From a checkpoint of a small mixture-of-experts model trained on Wikipedia.
Training: a variant of SOAP for the experts, 367M tokens.
Below are experts of layer 6 (counted from 0) of a mixture-of-experts language model. Rows are named router (the router's row for the expert), gate (a neuron's input weights, with its number), up (a neuron's input weights, with its number) and show model dimensions 0-127. Each number is 500 + 25 x the weight over its row's rms, rounded and kept within 0 to 999. Numbers have three digits each.
After each expert's rows: a language model's description of what the expert responds to; "mostly gets" lists some tokens that are sent to it at least half of the time. This comes from a sample of Wikipedia text that the model never trained on.

# expert 53
router:484517515525503500483524471532464487510498501527485502480522463557507524480448495536502459496506510502496508459497452501498465521499541500473527501494455485482502485521518471520488514444505464461489446509483449454508498539531484499486507545514471502488519516523494484496528513520458497487476474486504464492515447484469514473527507494523492495480521448519532537543537526530473480497459
gate0:466513526505486552491467489523503560441500451525472540511501499492499508499481540536522500524520494541456511515494476531482501496504532479499491541494512518454500512483499513507498477482488468465502501500530486503555555478517496480516491541470555470471520518461422504476514478518500515513483472553549489477520485481503514479504479529503498556498498458481509525527518486505497481487510
up0:478528507495526511501520479496450466492491504477507525468494458491478450540477486486494479498487453512494486526501501510461464555510506492466496519494524488542500498487493531497499527478502482517541508503540503456515499475454491494521504495478526525534480503410501538464516522490500495513492486475461491499446512507497483506485464487488483505457524511504477504485557467481501506499495
It responds to: Articles and determiners. Articles and possessive determiners opening a noun phrase, mostly the, also a, an, his, its, their, this.
mostly gets: " the", " his", " a", " The", "The", " its"

# expert 5
router:506500491481557495510439542486491495539518471525463476513478512487508514508490490466541485489507514509464514474535498503544473530507521491536502476513516489444461478490510506508493520510500531493505521541454529482475479490445538472521489543489489520487489534475463473486475455495532480530502509479511532506474523520515460501506482495521457481470471505489528537519519513456527464530535
gate0:519444467495507484495460459490458510469494473478514530499470503506502546488507496473568467498504496520418462536493513488508467499508513521493515508455492471504521481500523503516552544495495503518456506538513520496497508466498497488503512513463501489509488499502539515508466515488533494474494499487482559484490509465503515432458475484494483500475503552486491503484510454483504515500520
up0:494494489492508508501533543522477472493516474466483528530506437482511479435512507525465499476486492506473536524444499526469499473542523497499522496503486492527533503525504509489498465500499459520537467471497472445508505494489444525514480507556503540516502493524490528521506539530518492495565498523486485467469512537487488493481495493492528492486481474457518469509483461479483489521520
It responds to: Romance name word-pieces. Short inner pieces of Spanish, Portuguese, Arabic and similar names, often after Al-, De, El, e.g. Al-ian-za, Al-me-ida, Ab-ub-akar.
mostly gets: " De", " Me", " Lu", " Du", " Bl", "és"

# expert 30
router:536478501519458487487486483455524462544487493520511504511515439481473523478476506532462518474470525502514543492518529493485510485496495473476493497508515485498514514509498490497499525514487478486501533496454508509534497488501462496483540537536485568518494508478460493476506478486469458519539495510540462495470514468499512530465466531465535517473498541447509508541498542522502508456489
gate1:509509509485491447508516492480540465478514526480494489494481473497428519478475514538506532539522497447492530494526525514521475490476495500486455537448477484523521509533472515523483483490518513481488518488481487499523511499528464518504517514515496516469515495526449525530541508472440474560547489508570448520476514517476502526489467528500517454532494492526453511503478499468494500490491
up1:473507508441462512475455515521540502502496495487514522521552484522493511520480529504494543521465486526499444470509516540494513470493504468479456531478506508523500497535477470555500487522497507516501512527475489516543515503496538496499516465560454498521502490525452455538447534495476486479468489494501522500489448483506496501506496483520540502500419505486514496494511508494508504478514
It responds to: Table row bars. Pipe characters opening or separating table rows, plus some name fragments such as K-ore-an, Tri, Binomial, Synonyms.
mostly gets: "|", " Tri", " Binomial", " Synonyms", "osition", " pres"

# expert 59
router:500471493518486517477467459459542517502521505495501539516524515491505479518502495517504505537487502478504530512508532497534527474538462443497451503476511494476545509503521521455517518532459440500493507514481471474519531530486456476504496469481511472507473467536534483516503483498492489517477511481480499474541467522471562466469484491491514501540572494531468494524529447475523478477496
gate0:493523433471557493534516460500514491496484511501498543485505478521496541515494535510481488519492511509489512523497488485510470488532465491529462502515449511523523493529506485514495474474499474486478504446499507502493548544492514509463515456472495486488491542508491466494472504504538494521531538464541506468518511473510501468480511508470522545513499511528509531485504486471453493500514
up0:519508489526463504507513559567495515480446512479523523525460479534476439468583484528542494515527525499475494521464492476496527515497505544481516495544522526537499503499520540512511478492513511481537508515493493498520519490478502544496499484503497485469525493505479451554475488516507488514487513502485527482556489503491509528494492488527505515510481533497477488509487506549475515512467
It responds to: Line breaks and headings. Line breaks ending sentences, list items and table rows, plus == section heading markers and closing punctuation like ." and ).
mostly gets: "\n", " ==", "\".", " ===", ".\"", " co"

# expert 46
router:510525461472500478529478451514471541468506507434530506543529508511497487543483477521520509514487529476519524493482528484500547490455498488506550533509529540508491481511475509493496492517477501481481525549500495488513502467494498496506510533511462484475473511518563478489520496473529512471480469516454497516463491495497527480484482512529529540456551500498533465490508544506506480506506
gate0:486490481460515475520516491521524521494522498482500481508492461494467499505505532520517446499525491475501481497470498558495548529482503506502501501483510515524559506480494487461521495511501526486499480525470460472457492493528481498531503506533463488487557488510525504497555538452482519490496488514525458496487456500525564467469496476540493509531505560504527529503492511514491482504443
up0:513504537502496469524499559485542464474526498478506514525471488484512514501491470490482485528527535503545486501485493513533512537503521464464516528563492496502469488496469496476489523467526506525483473597508504501529528487527469531517488475507503500517447516526469509481504507492500496494481520523484546532519522466522491477532547503453511542558529500472515491494523465503482506527484
It responds to: Mid-word syllable pieces. Short inner syllable pieces of words and names, such as ell-ip-tic, ech-oes, and Merri-well, often in science, fish-genus, or author-list text.
mostly gets: "op", "ip", "ech", "oph", "ington", "ob"

# expert 58
router:505484505504501543492524497500535528499543489481511463477541535523505500536543521462450477518528472477531505535476491513538509458451473476520473522486497453465558532476490489474474482505528500490532527530495487479467489514482449538492476492526488508506522445475484490504511496528503504508463494482515474508538493492473560513485530494483522522491536489497499480520518445521535464474453
gate0:480498515486484506474505536474533488506497475503522474513516521487507460534543539496536464535509533473516513497442478462510490514495519528489486515497513480525515528495481530501509483504495511469492511543556509487546505496477504513531458509528501473478445510477493519548513490537483475518501479535492513491517511506492509520475508545516432491500533514507511538491531504480500491476480
up0:474476482504469538521480490512526522501514459404512489477509483512471465494504521487557516526460511526463504532503532461488526506473494470461501488490509476489484536521514466483474446485494524503542482466531539531528514518526484466486530548522530461479510514480503512504522521486461508493516466522517483483487532480491492532516486506481524506503518516509503492519496491434500434530477
It responds to: Sentence and quote ends. Periods and closing quote marks ending sentences, especially quoted reviewer remarks, plus line breaks in tables and after section headings.
mostly gets: ").", " ===", ".\"", " ==", "\".", " However"

# expert 51
router:485459516521510512520528470537481527487515506493513540508488485524522519470490452488554530473480525497472500509507525499482484470488528544543501532507452481498476492496464537492503507453534494536523523485475509503457450498486544533507541482536497467506487495477493504513493455485479488528522518542471552489490495530487529513493485466509518497507456483486485475458476453514547526540531
gate0:529476470432529485520493473498476486503486515497524481446453485515457499465525482462537465540483454464486485487490518481466491506483501526469512553459541466516516500498446440479508488472468468489499485517458548500448507510529491492510476480520496487521511481520507481495526468539530498538514490461495512532527523485498476473493480506490519515494474523449517503445462500521503513560497
up0:511585549477537473494518525517523481526484549496492517560465525499484522510512537526520488539484509524485526493502545497473477498529467500508489513509509522500490515573487488490522487532521499543516474507485511512452501511492520522508522481467528458475494501474512490550496517548498479481485483486523500466503530495477449455486475486509513514503479525492484507482487501433502481495502
It responds to: Conjunctions in institution names. The words and, in, of, or, & joining nouns, especially inside names like Academy of Arts and Letters or Department of Science and Industry.
mostly gets: " and", " &", " or", "In", " In", " in"

# expert 6
router:491519494508516507519495523463470467487554473489491483519488521534526494494467465480534481502507503561491504518529459535531504485475467509495470509494525541471483467525469531500504485477508434465503497522527495477511494482522493459456492524540500462479549540479512538496503498484486492494516523555487478487479504474521469481506487470513521507506539516486531492509502542452509517495519
gate0:506501482515485510492492480473480507504504535518487539502533463485461512482471481518537478517483487509484475499505492514512483480490540473514486476492490487548535484517442532483559485475514455507477518473480504471524496502514508450515506507512478489566515488513520506515487534498552480497496523475479496512508512491524504502439504481490498475526533498523453500538509542484506527502507
up0:493536494499470506501486509498494468499487497555455505498480508562537475474502486539473527468478502487523516476509545534490515499513496438484474490492478492451528523483470513456501506480461514519486519544528493499481472483470504509522482520479499504535484485514500490512474488500469521523461506516492449501526520436513528502495484510503482541495517470502495473476539496503513511497525
It responds to: Mid-word pieces, particles. Inner word pieces and short lowercase starts such as inf-re-quent, ty-ph-oon, disre-p-air, plus particles like up, off, down.
mostly gets: " fl", " off", " mon", " up", " middle", " end"

# expert 63
router:524507543526489472467553524460512472556521504479490507508507461475498503487508454476512521484490531522482488500463528527517482523498495461512496478487494459478536535511464491510498513516495480517496514472484507472486530467515493463458460456511504500488494476487477478487483510489537495512525483495486494495505530513463478519509524510504489517512466516528434476484460464482522490520508
gate0:531483514490535470513518474457522548492479495485516498450469507511523496486479480535497502505464491491479537476459452486489495459490456514505467497450516542509546557478491467500491475520512487528483493464509520455557490486485530452485476471497494483493488521514522524468477535476500482521485486520462513480460491484476524483491490496529491511462522520503451521514472534454504490478486
up0:505549516456508562523519519494463526480505504498500481510497527498477492473516460473518519508541526505442504495498514502515502523495504443453487479511467492509494543520498462515465492486496480513501510488510465473466535491525485470431467456502497492485509544513527479454495511498500529453496493472544512504492520474517488501477532454520499495469494477498466527489490516476493443520524
It responds to: Spaces in non-Latin script. Space tokens between Arabic or Urdu words and in empty table cells, plus capitalized name starts like Un, Kh, Mac.
mostly gets: " ", " En", " Un", " Qu", " Kh", " Ind"

# expert 47
router:460464532495447492467532494531475445510489548492481462509495546484480498527532476488509485490479481514480507519490537486522477477487481492515491546529488452489514482525514488540518505512479516516449517502526496461496506533495494477490507491529495492496473504488498482554457516504540547511471465495498502516495542506487453538497516462456468507473508526484525500471493466504516517532483
gate1:449499542468486533530523471557490512520468456521520504529520497521463515528483463465470478518522473519501539497485499479527497467498492538512462500508494522510506501502526456497517515463441459514515520453526459496548487534514494491488517512496472480439523532508466542562494517525448484450482490545498506494483505451495486505473540477489549494457500467511473526500458521479512506484497
up1:510536438500508520544488503536545492468539472540487509446502543506489505514505442538527508496513517472509480514491506532514511468485517502518460470463525502493513480493484549513485469483434495510509510473472541534494538512468532488476537514468505509534508486479501508485538490513487473514522478476525465508529446496511537497500507513520492478493497482464517456468494505526532476494500
It responds to: Organization and group nouns. Head nouns for institutions and groups after the or a modifier, such as School, University, station, Division, band, Committee, set-up.
mostly gets: " School", " University", " station", " Division", " District", " group"

# expert 11
router:495493452486471535521489541529502495543485512527501532498448528495518489494525521506490461453551547459516523533558474508527514501485467484499473524537540477501495488509500510476468471500480513450472536537478503485494494541493466484520514549522514554504504526507495480470484465483454511476523503517504487487498527502516462519486492498453513502493518499491538512507506544490525495553481
gate0:469516480464484462496496498481476538499519509514486472500479533505504478466490514514503453510523525469513479473493520452489526458493490476523484533513477526484467517468496493481557501476500530517487525512464464519503529523496488497514482495490527481488479472526499524517480500479448523529524494517466504507519521484519496473495493508480476526507523490513502515514513514526480523490487
up0:482487509470491482484475498492482502515499476475482501485483510513489507501475477482489539546498501501541529497481503506557514492499504484499468468552502503516497524490519484521542483513546477550505504461491510471458490481487463528508509490463514451507484471489498486529473496523507500484467539484490509498503505485530525514500441469491475506440460492511491473518529516460520537477491
It responds to: English mid-word fragments. Middle or ending pieces of ordinary English words split into subwords, such as inc-re-asingly, App-al-achian, stalact-ites, catacomb-s.
mostly gets: "ments", "act", "reat", "ified", "ulations", "ends"

# expert 52
router:495493491479501534485537523481517517479507472486473485455535528470529524522519477455478490516517482482493509527460483495481503473476470488498516501526506462451520526496533531488481515487491508501521493522482495486466525527482452506460466535515496551490494452527520490452526514494508490460472510483521474494520493525513552479472536498480523534465525465503474487524527468535536487470446
gate5:550488542529517472488501473481513506541497509532516542528552537495502500504499495459499515507462481516518518479535456482545532505519507525506457506539507475529468510523472497540468510508479456521501486537499537476498503474517492491476487496491501471506478503481504510466509494469478494535446491506552513508506481504507498517483484483534499527510487463530505455505510537535478513511503
up5:472464482488533509483461533544470501484531484517511468499517528490491523492495493489541501427514502481537480519508477477505526474457514499472515489485526461472510497474478488539481485532452512484533502559479506508543547471504507483498565514487506487526518528473470524494507475439508463490535503547510481472476488527519510505471492511456460495495487517514534492477510502533493511511499
It responds to: Sentence-ending periods. Periods ending sentences in historical and sports prose, after words like year or season, plus heading == marks and decimal points in coordinates.
mostly gets: ").", " ===", ".\"", "\".", " ==", " However"

# expert 38
router:513481486480513545499536529432472519517475454490461493470499477486529493522503511490501517503467483487496540530546513484523487515476498504487505489493535494532490541473514511467505492524477523461513472480512470454513502452538535506445525548475480480513505494500446475513455473470499471536520442495492469521499523514459451491501469511526449486539542531500484536474538511458530506534521
gate0:547534501526514574507471509527468503491460469489489533493507540493489515434446504503471524509511475494515522531491507491501531519486503517553498484502508544463492480508458478524538502530512493492537447482542494475536458518536500516491533492517525491495503492479509489535495521504462495527485462516514419505496514515498500509479492512551492466470530524515491494481488467484525512493509
up0:485485523533529512467498457504501460499468499466524511458504503552497482487492500525491452477464506460473517540548500523492511484479485504534512504516489483496563471499482500452485512528499494460475494517501558449532523500511466509525505499507514518549507547524512520525514518521520512520498493494529519523491527526548476511529486524513558498506506495522454489544465514490510525470491
It responds to: Name word pieces. Middle and end fragments of proper names, mostly place and personal names split into pieces, as in Pasadena, Macau, Penguins, Angeles.
mostly gets: "na", " Angeles", " Carolina", "ana", "ika", "ara"

# expert 50
router:464515548498502472506516544461458538544511506459500522504493463523503546495497480503492493515499501489500472530455533525496472522447491490494505496528487481497490542490539516509488502486488478515543525450523474453457455527484472519480491475507505520458520540466534479515486509488493564513495476482536490554443555498448510527439489476484509473494484487471492505523495461516459511472492
gate1:462475498495466506515475542479470529495533523462485493532512519503507527516531546488509529517505500497506483502513493530487473489455498476492450524502514481477511491513510471522471467441518498508529491474509455505510464470496504540521458529507473485479542525485533518527521504489487553519446510492501472520470516497474513518524515483488518492514530511452475516517484519458489514466472
up1:521492506475494516498506497533489520487542488518516485507449500521513531477482466492495524516481512525499489504548480484500511474462497512501486465512521485483491529500507492509510475474507517524466457462528543531502473528495474495493497498498503498485432513515507524475515480489517529483436518502530456492487500550512471535498485507490520532504524479494528465525483493557440533512489
It responds to: Nationality and place words. Country, nationality and state words ending a name, such as States after United, American, British, County, Africa.
mostly gets: " States", " American", " US", " World", " French", " British"

# expert 28
router:503492476494513487468496476500515468525449491516522464478510448472460511519498484464507527483506516510529500527466488496516474528524490511519489485500523438537508517484532518515485518509539506448517493516510527525492561481510472502538539429478453484510513498567494476483517500504499493451479473492473493481515534509498545488468518550478469502482464544464482471502527527489477467505498
gate0:494494484511498535493479518476477518497487527495475464489471512461487480460468519482540526523493523490480496503519503482456466506442467521521509463480525489494503496519531465511524533481494495503472524509518494506540496513516498469528480429469489485481532494488503536491543472490475492476481497459481476460470504475482509539477492517498520504504513526502519471492492507511483505497487
up0:474491502500497510502537480478514502525469498531519521482465466480528474475486478530469503497488515490509528492482492460499475484514527523511502527477503472542513521489483493533473494465531510506532476528450475516512543523563535472498488552466531523484504497502503469506530480459455456451520463491463515470498495460448513528519505504488476490504464515505436489497485440503546524506470
It responds to: Line-start structural tokens. First token of a new line or table cell, such as section markers ==, list numbers, years, and labels like Final, Born, and Coordinates.
mostly gets: " Coordinates", "----", "Scientific", " Died", " FW", " Binomial"

# expert 41
router:500481479494527504499539468468486524507501524486504557525519566543505470492484509495490525510515508490466501497472515448502531548510467514525507478463481509476466503543511553415459489527523467488506500530515508497525531509474518457528491519515518476517481499478508465495446480493514492504532463534447529479483504510533439459508446484502488489528499470484463505524497550532531491530515
gate1:507494507500521535547483477508485462501496503471525476492455545538510509479464556470484488503466531483478512515504509486554466540531470519508442542480496494518493507513500506466505491495497477489511516502490511448522517491446506567531485475454480495495497504463524491514473448481471497477535473472494492510519511486474488501516464465475529487514527502458466548489489477485513499481536
up1:529498504503443532496505497498510481464537509501535473485533514512469493496491488525526505483491492497484519495481487532536509476496507476486525536533483518477484469499468525481503500551535466469473526537524515543483538481498475548471538460525512481513518499538514514487494491510474530522531571541485511449520449510490456468491527490501486498500508464497500530492531502520476487523545
It responds to: Slavic and foreign name-pieces. Word pieces of Slavic, Polish, Ukrainian and other non-English names and places, e.g. Ole-h, Vo-iv-odeship, Vys-hn-y, Rud-olf.
mostly gets: " Jan", " Nov", " Roman", "berg", "š", "kov"

# expert 43
router:477541504483512521496486512542503453497467509473523548523508505482497496499521466525520493458490543503501490459483498485530502516543569499531492531481464479492457513482530499496504469502478537514466475500498500501482482519535516519511483473501488545496533511496544512505480568478506480508511494497483485492486494513476517488552495478478516450506520534473492492503529504509494490488533
gate0:477508492513513480534486490532520500489472542514518524482538520504537483509455519524483476506515508492475546472457517517520489491457530522518522513513453508521499503498495504522481459522505481515508530497490495477498488533546570537538457467505481513491568480537514510480499510465455503540485485504523520542497510494495531479516532477489525515497503490498462526510491507528553508496466
up0:492499550506415501511510533484516525504533450541492512490457483480494522492455515514501517533490484469479522515532477501499509511520474537541512451532516519542512476483535502496521515500491494467485480528509518489477543478500534489548519567506524526526499523517501521509494498568495524494532519481517491510525495489530495473451520508482492504475531515527459450479454504522527480480502
It responds to: Commas after place names. Commas after County in Iranian and Polish village location strings, plus the before place words, such as Bostanabad County, and Tuesday,.
mostly gets: " County", " the", " Historic", " district", " Town", " town"

# expert 49
router:518517512456509479532483496499482479524484460501540481533468515436497486535487479495509552503481471512517510542454505503464526490471506539466531510488507528511487500484518436548462500539494517487538508543496540540488503533508504525542496504531484500507479493552536495466527511508497514531530453474506485491501481516518460494522494479490474509473491534525480499537481505494513553517494
gate0:497480511503489507497453518459471493544489520487456452513499455436499497518473503496491531474466479490501506556511461516469497489493481542462495480499472528489514504485529515461516479491550478475477462490506494521536518492537492528512506503492512497487506513491481476481522527501494508507506472467511452529500515493505501480478525497513549484485517500518429513534485505440524523495474
up0:550479508466538523542467537512510470519545494490496484489475479478482470463512521529502511528495521551453557516476537514498480492491478507473540524497498528490510497518487518528572509530476500488508520473469498529514525477542506509507478513532464504512569508523462504503464487509495492461544541547470471520522511511542532498491510498515514545513487457514530480488531476514483515499539
It responds to: Capital-initial name pieces. The second piece of a capitalized name right after its first letter, such as W-ra-pper, R-uther-ford, Br-end-an, Nix-on.
mostly gets: " major", "Early", " Nintendo", " Los", " Med", "FC"

# expert 21
router:468478461492465470499554523466498479502493517440510457477500464536545526509504485471526461463525494527532457537540498457496521481501469545517493498493530530477516500495520533551483509473522493508481523478502504493467476480526490458468537519518537473481507492468526497488494479477475560475476498500502452495494470497470500447553466534491477505506500478531470487521494499503487522545518
gate1:512485497485477481508509511491537458458477495522556495496486489518515534495527537505482474493492502501494507504528482522516464464457518543474486517529504490489499452509498510553487496479514502520516481464496519491525467505470544484493517524458524485493474467500508469521558533475482513494526463489511482455515519473456498503488468556453477514489536460529496466522464496462524515499541
up1:531467535536497520520494491486510479517442474519513464480492451484497525504522477525525537503463507492486511520475529531525519558507529576520444508511498487547537502476530546488519514505539514462499530506516479486498490479493478490509480530533519509457475514550519497516491485518508508505467497533458458520470512492517532488509503486511508550523559475469507497467502529478516507468497
It responds to: Letter y and semicolons. The y in thyroid after th, semicolons in discography release details, and odd letters in foreign or transliterated words.
mostly gets: "y", " Peter", " —;", "born", " Im", " k"

# expert 0
router:504519509476510453497476510494463479490519496503529466513495530515532479542507459478523531496557471512495518515516538502491483459502494496498503507508510470561501486503495452519509520508461473480480535476512525519499507491505526469511533511519498476539508549493531508459523449492497484493509508465556510484469519515506478507429499473499513522457462517511482504542505489451472506525549
gate0:519525467457507502487481469506499476471499471502536476531502566475471502538507483514528554537523466494470497547491473503486508489494519470496469540514508513513543504463473493522490471510481446476541489498497490489535508485510510466483481491533542478540492511526500510492539439520523467491490471497517524491508507524510477489486470523517497490509513471484432485505494505492480491471479
up0:543537490512502513570506499456488522503488487442452507490531511501512537534486512454510477497486539505471531467477528499491489529472534509526449455518480474482499516483493525485513482477525495488484523466512498504516479511521494490531518495485463505479508507509497502514516526457509487515486508507463486495493514507498478456533481465521491510460475471501535452491544504483458500469481
It responds to: Name-ending vowel pieces. Word-final vowel pieces ending names and words, such as Fas-o, C-ale, Villagó-me-z, often in tables and lists.
mostly gets: "o", "ale", "io", "ne", " Ro", "are"

# expert 37
router:506536529525515517466516499446497462531469487538495509528537515521529513515468471471539484482478493471518494469496531470535501526502523485486544497501514483486471539528510483467471502515490461522443472501527486566498540469514555476489528504487477481512510492545473456543481514551497517505468473545493528500517489519449504477516526480521483549472496456531461500519504522500536521509533
gate0:491484558510529520530523516449513496482505513520544442516515497501519504524472507502513521505500475503532543531498485539563506481514516492517464530455505517487514461509460510497501497499479465481529494477494474524484469505491507516458481465504492497522528515446503488523493525533480518522464506499485511529515501433508514468490499486529438493509528458482515497578548470485510530471492
up0:470522506534470490468503464524525495489503517517454523475492503521513471512472510475470459496504476529459516480509500538469482498497475437502468462546510536491512469483526489523558509471517497477491496510480488497498495438488548496527470459522512495506470512547475556468496525498485441482449481510457484524517480483489511476517527501434480525496493549540503447498521509493473505543500
It responds to: The and first names. The article the or The, pronouns he and his, and male first names such as John, David and Tom, often after of or in.
mostly gets: " The", "The", " John", "He", " David", " Tom"

# expert 27
router:534471446510476523477495525449482475517452499445543481516533501501465496484523520493519491505471516459473453497470504512495519541470510504526515480489455514457485508481489509499518535492455496547519488492472541546464529506499504520482506486508529519505501486498475489558499482477524500511477500477492526466533499512473524483490516497560493511501462523502490497486487499524472526512504
gate0:489546481502535499468514477487523489475488520503490467569505461538540520487515528517512513486543522511499493431477549529555529491463471493505521493464505467472496504494509491494507502489453483502495491491456488477522466540475494490489470481469526495502521476526473498509476466464498469501541505491457502507466520505487474488467510555555505496475497492502496477530488506487521480478536
up0:482476455471456455551492518503523493454468517506484511505494464451459514478461486501502483449481542507489484516471485505535481495457468518493500500492510466470528546494536480511514536488475493510481478518492533490475536496458501520496510522440504541526460488527499508546442465463509510537516524489505509482515553519440457427479470512496521493497526485497511537481478508502469501490498
It responds to: Separators between paired names. Slashes and pipes separating athlete and country or doubles partners in sports results, also commas and semicolons after names.
mostly gets: "}{", " Animalia", "B", "',", "M", " *"

# expert 7
router:474565479475480545534459510515489494493551461531495476492514513533510520516545515510528482530489481489509447522550423493531493487460487511535478493536515507513479487528499509486503493499518493459513474528488468466497510489526467501464530459522493513475490514477525568488490516477503467478497542500537507506509527515507469514527517490490459513487496469502545532479463528459517465477468
gate0:475518463495516507500440486462504471423519548486487485477525498531424507527506479508515518523515441474488457515524521464501500505468501502486487495516484490455512481431521494496493461516525522462476476525482498491574504516498500496528501479531491497494497522543521523533488489500550494517471498498486489514536503478487506496512496512469499511458520507529531498487526504512494472480492
up0:503459503478484500502518492487492479466466482487460517554458526460515521520462497492459523476530487520516478524505533492505462443495525514469521510495516513507510549517545475533505485529468509472494516495510503457532458503496494509478498514492505488493507523531499508520504467502463521469446465520469518515472498517508475551435557553486486539495465501554499486490523476497473495499511
It responds to: Copulas and word-interior pieces. Forms of be and have (is, was, been, are) plus pieces inside common words, such as foot-n-ote, or-ator.
mostly gets: " him", " wife", " been", " be", " man", " friend"

# expert 14
router:480480480539503481500485527523501525503492492476471512492496510453474508475496494502511521497483520474506521456465478468480521494509516471533531477510482520536456508506513532481485502487440523490485490482503485506480472497503472512518452505480486493537576495497498514536478521536521511462463470480494530475480482524444493508494523464524538488511494478461519497497464503519511474517549
gate1:492465489512511488463483498470469474496479494553529529464541499497491523478462480426542515519497545470473469476490499508495546488505556526475524535492468513478540506476472483493505484523463521522542505544529478504511517479510532529481517483492503483507513456497477500537473542486475510503466510502501484542503478500494486505499498553514532506522459487528509529531448525502545538475474
up1:483495472498503495479488496497464450487520485504483516474513506449523445518507465475496466468517523481525507513527538500496465552506465489513497494510516527470527487483507471427513526478449504496455489498492516481487523499537504509456481514498490511489568488527511461510510507469551489508476492479452527462492487520508463468509498478532483493491478448489501549481523498493514491488498
It responds to: Commas after names. Commas in narrative prose, mostly after a noun phrase, name, date or introductory phrase, followed by and, which, but or an appositive.
mostly gets: ",", "),", "\",", "',", ".,", ",\""

# expert 23
router:465507572536481506501476551500471517510450457528542526508540471489471500492512514522493487499477525522509503522448501502484500525483499467476523475479511538508532546506468477503546525519521504502522497502489520488517495517510577455505499492521526491538487548556491510491502467532541507512522507490467487493528523481518500489492477481510478504446477485500501487488489515541524493546449
gate0:538517506488478557487527484508483477526486466517472524526530497497493504495506566473479492503509463494518467537520462528499497553506476495467545495470521473558514509477468499508519465497502529518468510461507502483494508477484546496502484525528510452524527524551493508490492528515481456531503516487465514529521494448492499480527505475470502458483517518524537502473495479504467505513496
up0:469562517518504513482484524473494499538515470517482519510447491499471489472506512487475486502460482477520530478541527531512529493492469438485530478462509504498504503480507510501460511486465497490540524471524448480476527434542522490520529569524531463497476507455506485469523489541519466506491499499509530500544511505560498496484440510491477478453524469497487508490513445485533521513498
It responds to: Table cell openers. First word or symbol of a cell in results, election and sports tables, e.g. New, Q, W 73–59, Native, player names.
mostly gets: " New", "See", " MF", " won", " As", " %"

# expert 17
router:530487521533506488489514522524551498500529540489489547502502458451542521478488474480523528477481504487506498469471499484461460509509487522528494518480544514521471538473449520518459498453493527539471470465548496499462496502535527524518452492499501510532484523517482484531480513512491519487458461514528527534462487501459498491464513530490533508485467457461496455468485513477495496534547
gate0:484466531509505519481549495509477504479502502513453492529506489482485462434484541467506499481495494508487540554538510474491501460471501493521506528496508500510504505511509489474469500485491520494486497525492490484518514503505490498511517464471496528496525561502529445489503530529518546494491520531512499564509537519440495483515496492524475531550479457480532508500507493474475524519539
up0:490523569524527519498497489515470515516518524508513472540501522488520496503496533486529472481521516483483465525526485518510502442495520497484540446466522516486521543523452522510535519529456519519499478518490478497527490472505487484461472469532520542496504461491510525514489502498529516486501498499466526506478486518512461509479440533475439491496528479499489505503522494498538524505499
It responds to: Biographical punctuation, prepositions. Commas, of, in and parentheses in birth and death details and dates, e.g. born 10 February 1945, San Juan; spring of 1890.
mostly gets: ",", " near", "born", " of", "),", ".,"

# expert 35
router:485462494510507512478506505510500473505472462505528500498470489485475491492490457513489461499510517518493465519520531512492479473535476510498457512489515443476562524483475502489537535511515521462514538492481524521503521549492479491503495448488477465531527506551480499528500465483528513539517470486486485500488514521550481513486507489508507528505436508485451460471535517474515486563541
gate0:484501506498463515504495491480486475484493469483526519478511489538473550513492503530453497521523495548516519531518514532515492437459508486518486481518474516486510493507483530487455487474472514534515483470537486489574446557515533448460543491477476453487508512524512521493535496471507468485509446522494510523529505506495487484468499478512475488514469490511503489502516480496476475501492
up0:519513539539535516486542508501488506496467482477502517491480516509494480493494487505511530490502490424475500487521494506486500485534465509546525542550507515446536506468516509503466485543462482486490531491520534508511537534528520545490501499541469527503485504532533465516520517509485491545477505585534502507467467488491538521503534527471503477515455465469575460488495537440480501502497
It responds to: Infobox field names. Field names starting a dashed infobox line or table header, such as Awards, Website, Medal record, Total, Number built.
mostly gets: " record", " Coordinates", " Preceded", " *", " Succeeded", " Website"

# expert 13
router:521470504481513464460486468438520494523525471513464488493477465485509478461526510494486554498472494528509520520508503481493483498473504500506525452528556494535505502509552507487492495548492495510506513499514502507476533499494510459540490516476499510514520499503485467485456502472500507519487474458509486515488530511489481506457483466521467517532516535538516508516488523459477544510552
gate1:491523474487497538439495489507516549498500497457470514495489537479550503459500535536518508531481438547496520516525475502516485532510474520499478503501522466501510483453491485489505475538522478529526513475485483494508537455521490494527485469463479500511508517507477491527467518480506476526476484513491480534499519540462465488469564512468499516503447469516508494499516517482505521505507
up1:508515500519476508499520490449490561583454502474501498494534459514473508455541516535494511503526499470505485473472475460458495504461470479447494500500489503519477470555502478491527534472485447484492495510517507436495460526494508509496519499463508523500513502504510493545488474511503477461484503524481501483475541483517527505475488484495459511477509506481493516488517514470514515504518
It responds to: Asian and African name syllables. Syllables inside transliterated Turkic, Arabic, South Asian and African names, often after K, S or Kh, such as Uy-gh-ur, Ub-ah, Sz-ik-ra.
mostly gets: " Kh", "gh", "ah", " Su", " Kir", " Syria"

# expert 29
router:486538497464489453481509488526550509521484480518523476511482466508499496519525481462503496533538501506517484523483531496479535504524504481488519504484519458509508461482451486507509534521515532522484540498505494535541477498509503520480501463462462450499508538547492492526497459469520461490516488474512501518495467516522496475526476471521517497465479539513463454524524471485479474472497
gate0:506495482436496495538508484522511512510475466512505489493522497526487470513472471478446506520515516482528489491480477485534530470458468501521462498482514463480536494493465457502500457489507518486452491506499474491550499472486476539469531485485515470502498532529480516480498461456532485469474496471476494515509449488542504463512473492485538463518526534500456486408506487513481515513495
up0:483481511491490447490508497457487534515485477477508483430486518509507514538578512508481548505538464495539517509511474472501486487511500529487462517483490485469542482528506514519512476477470498495504519476508495509494531536500473479459508484474509468508479507470527529485497507476484486524463485507521500473527483510532505498474526488522507474507422511481483545482485505471482529465487
It responds to: Infobox and table labels. Field labels and pipe separators in infoboxes and tables, such as Class: Insecta, Time zone, Elevation, Technical details, Candidate | Votes.
mostly gets: " Coordinates", " Label", " FW", " coach", " Votes", " footballer"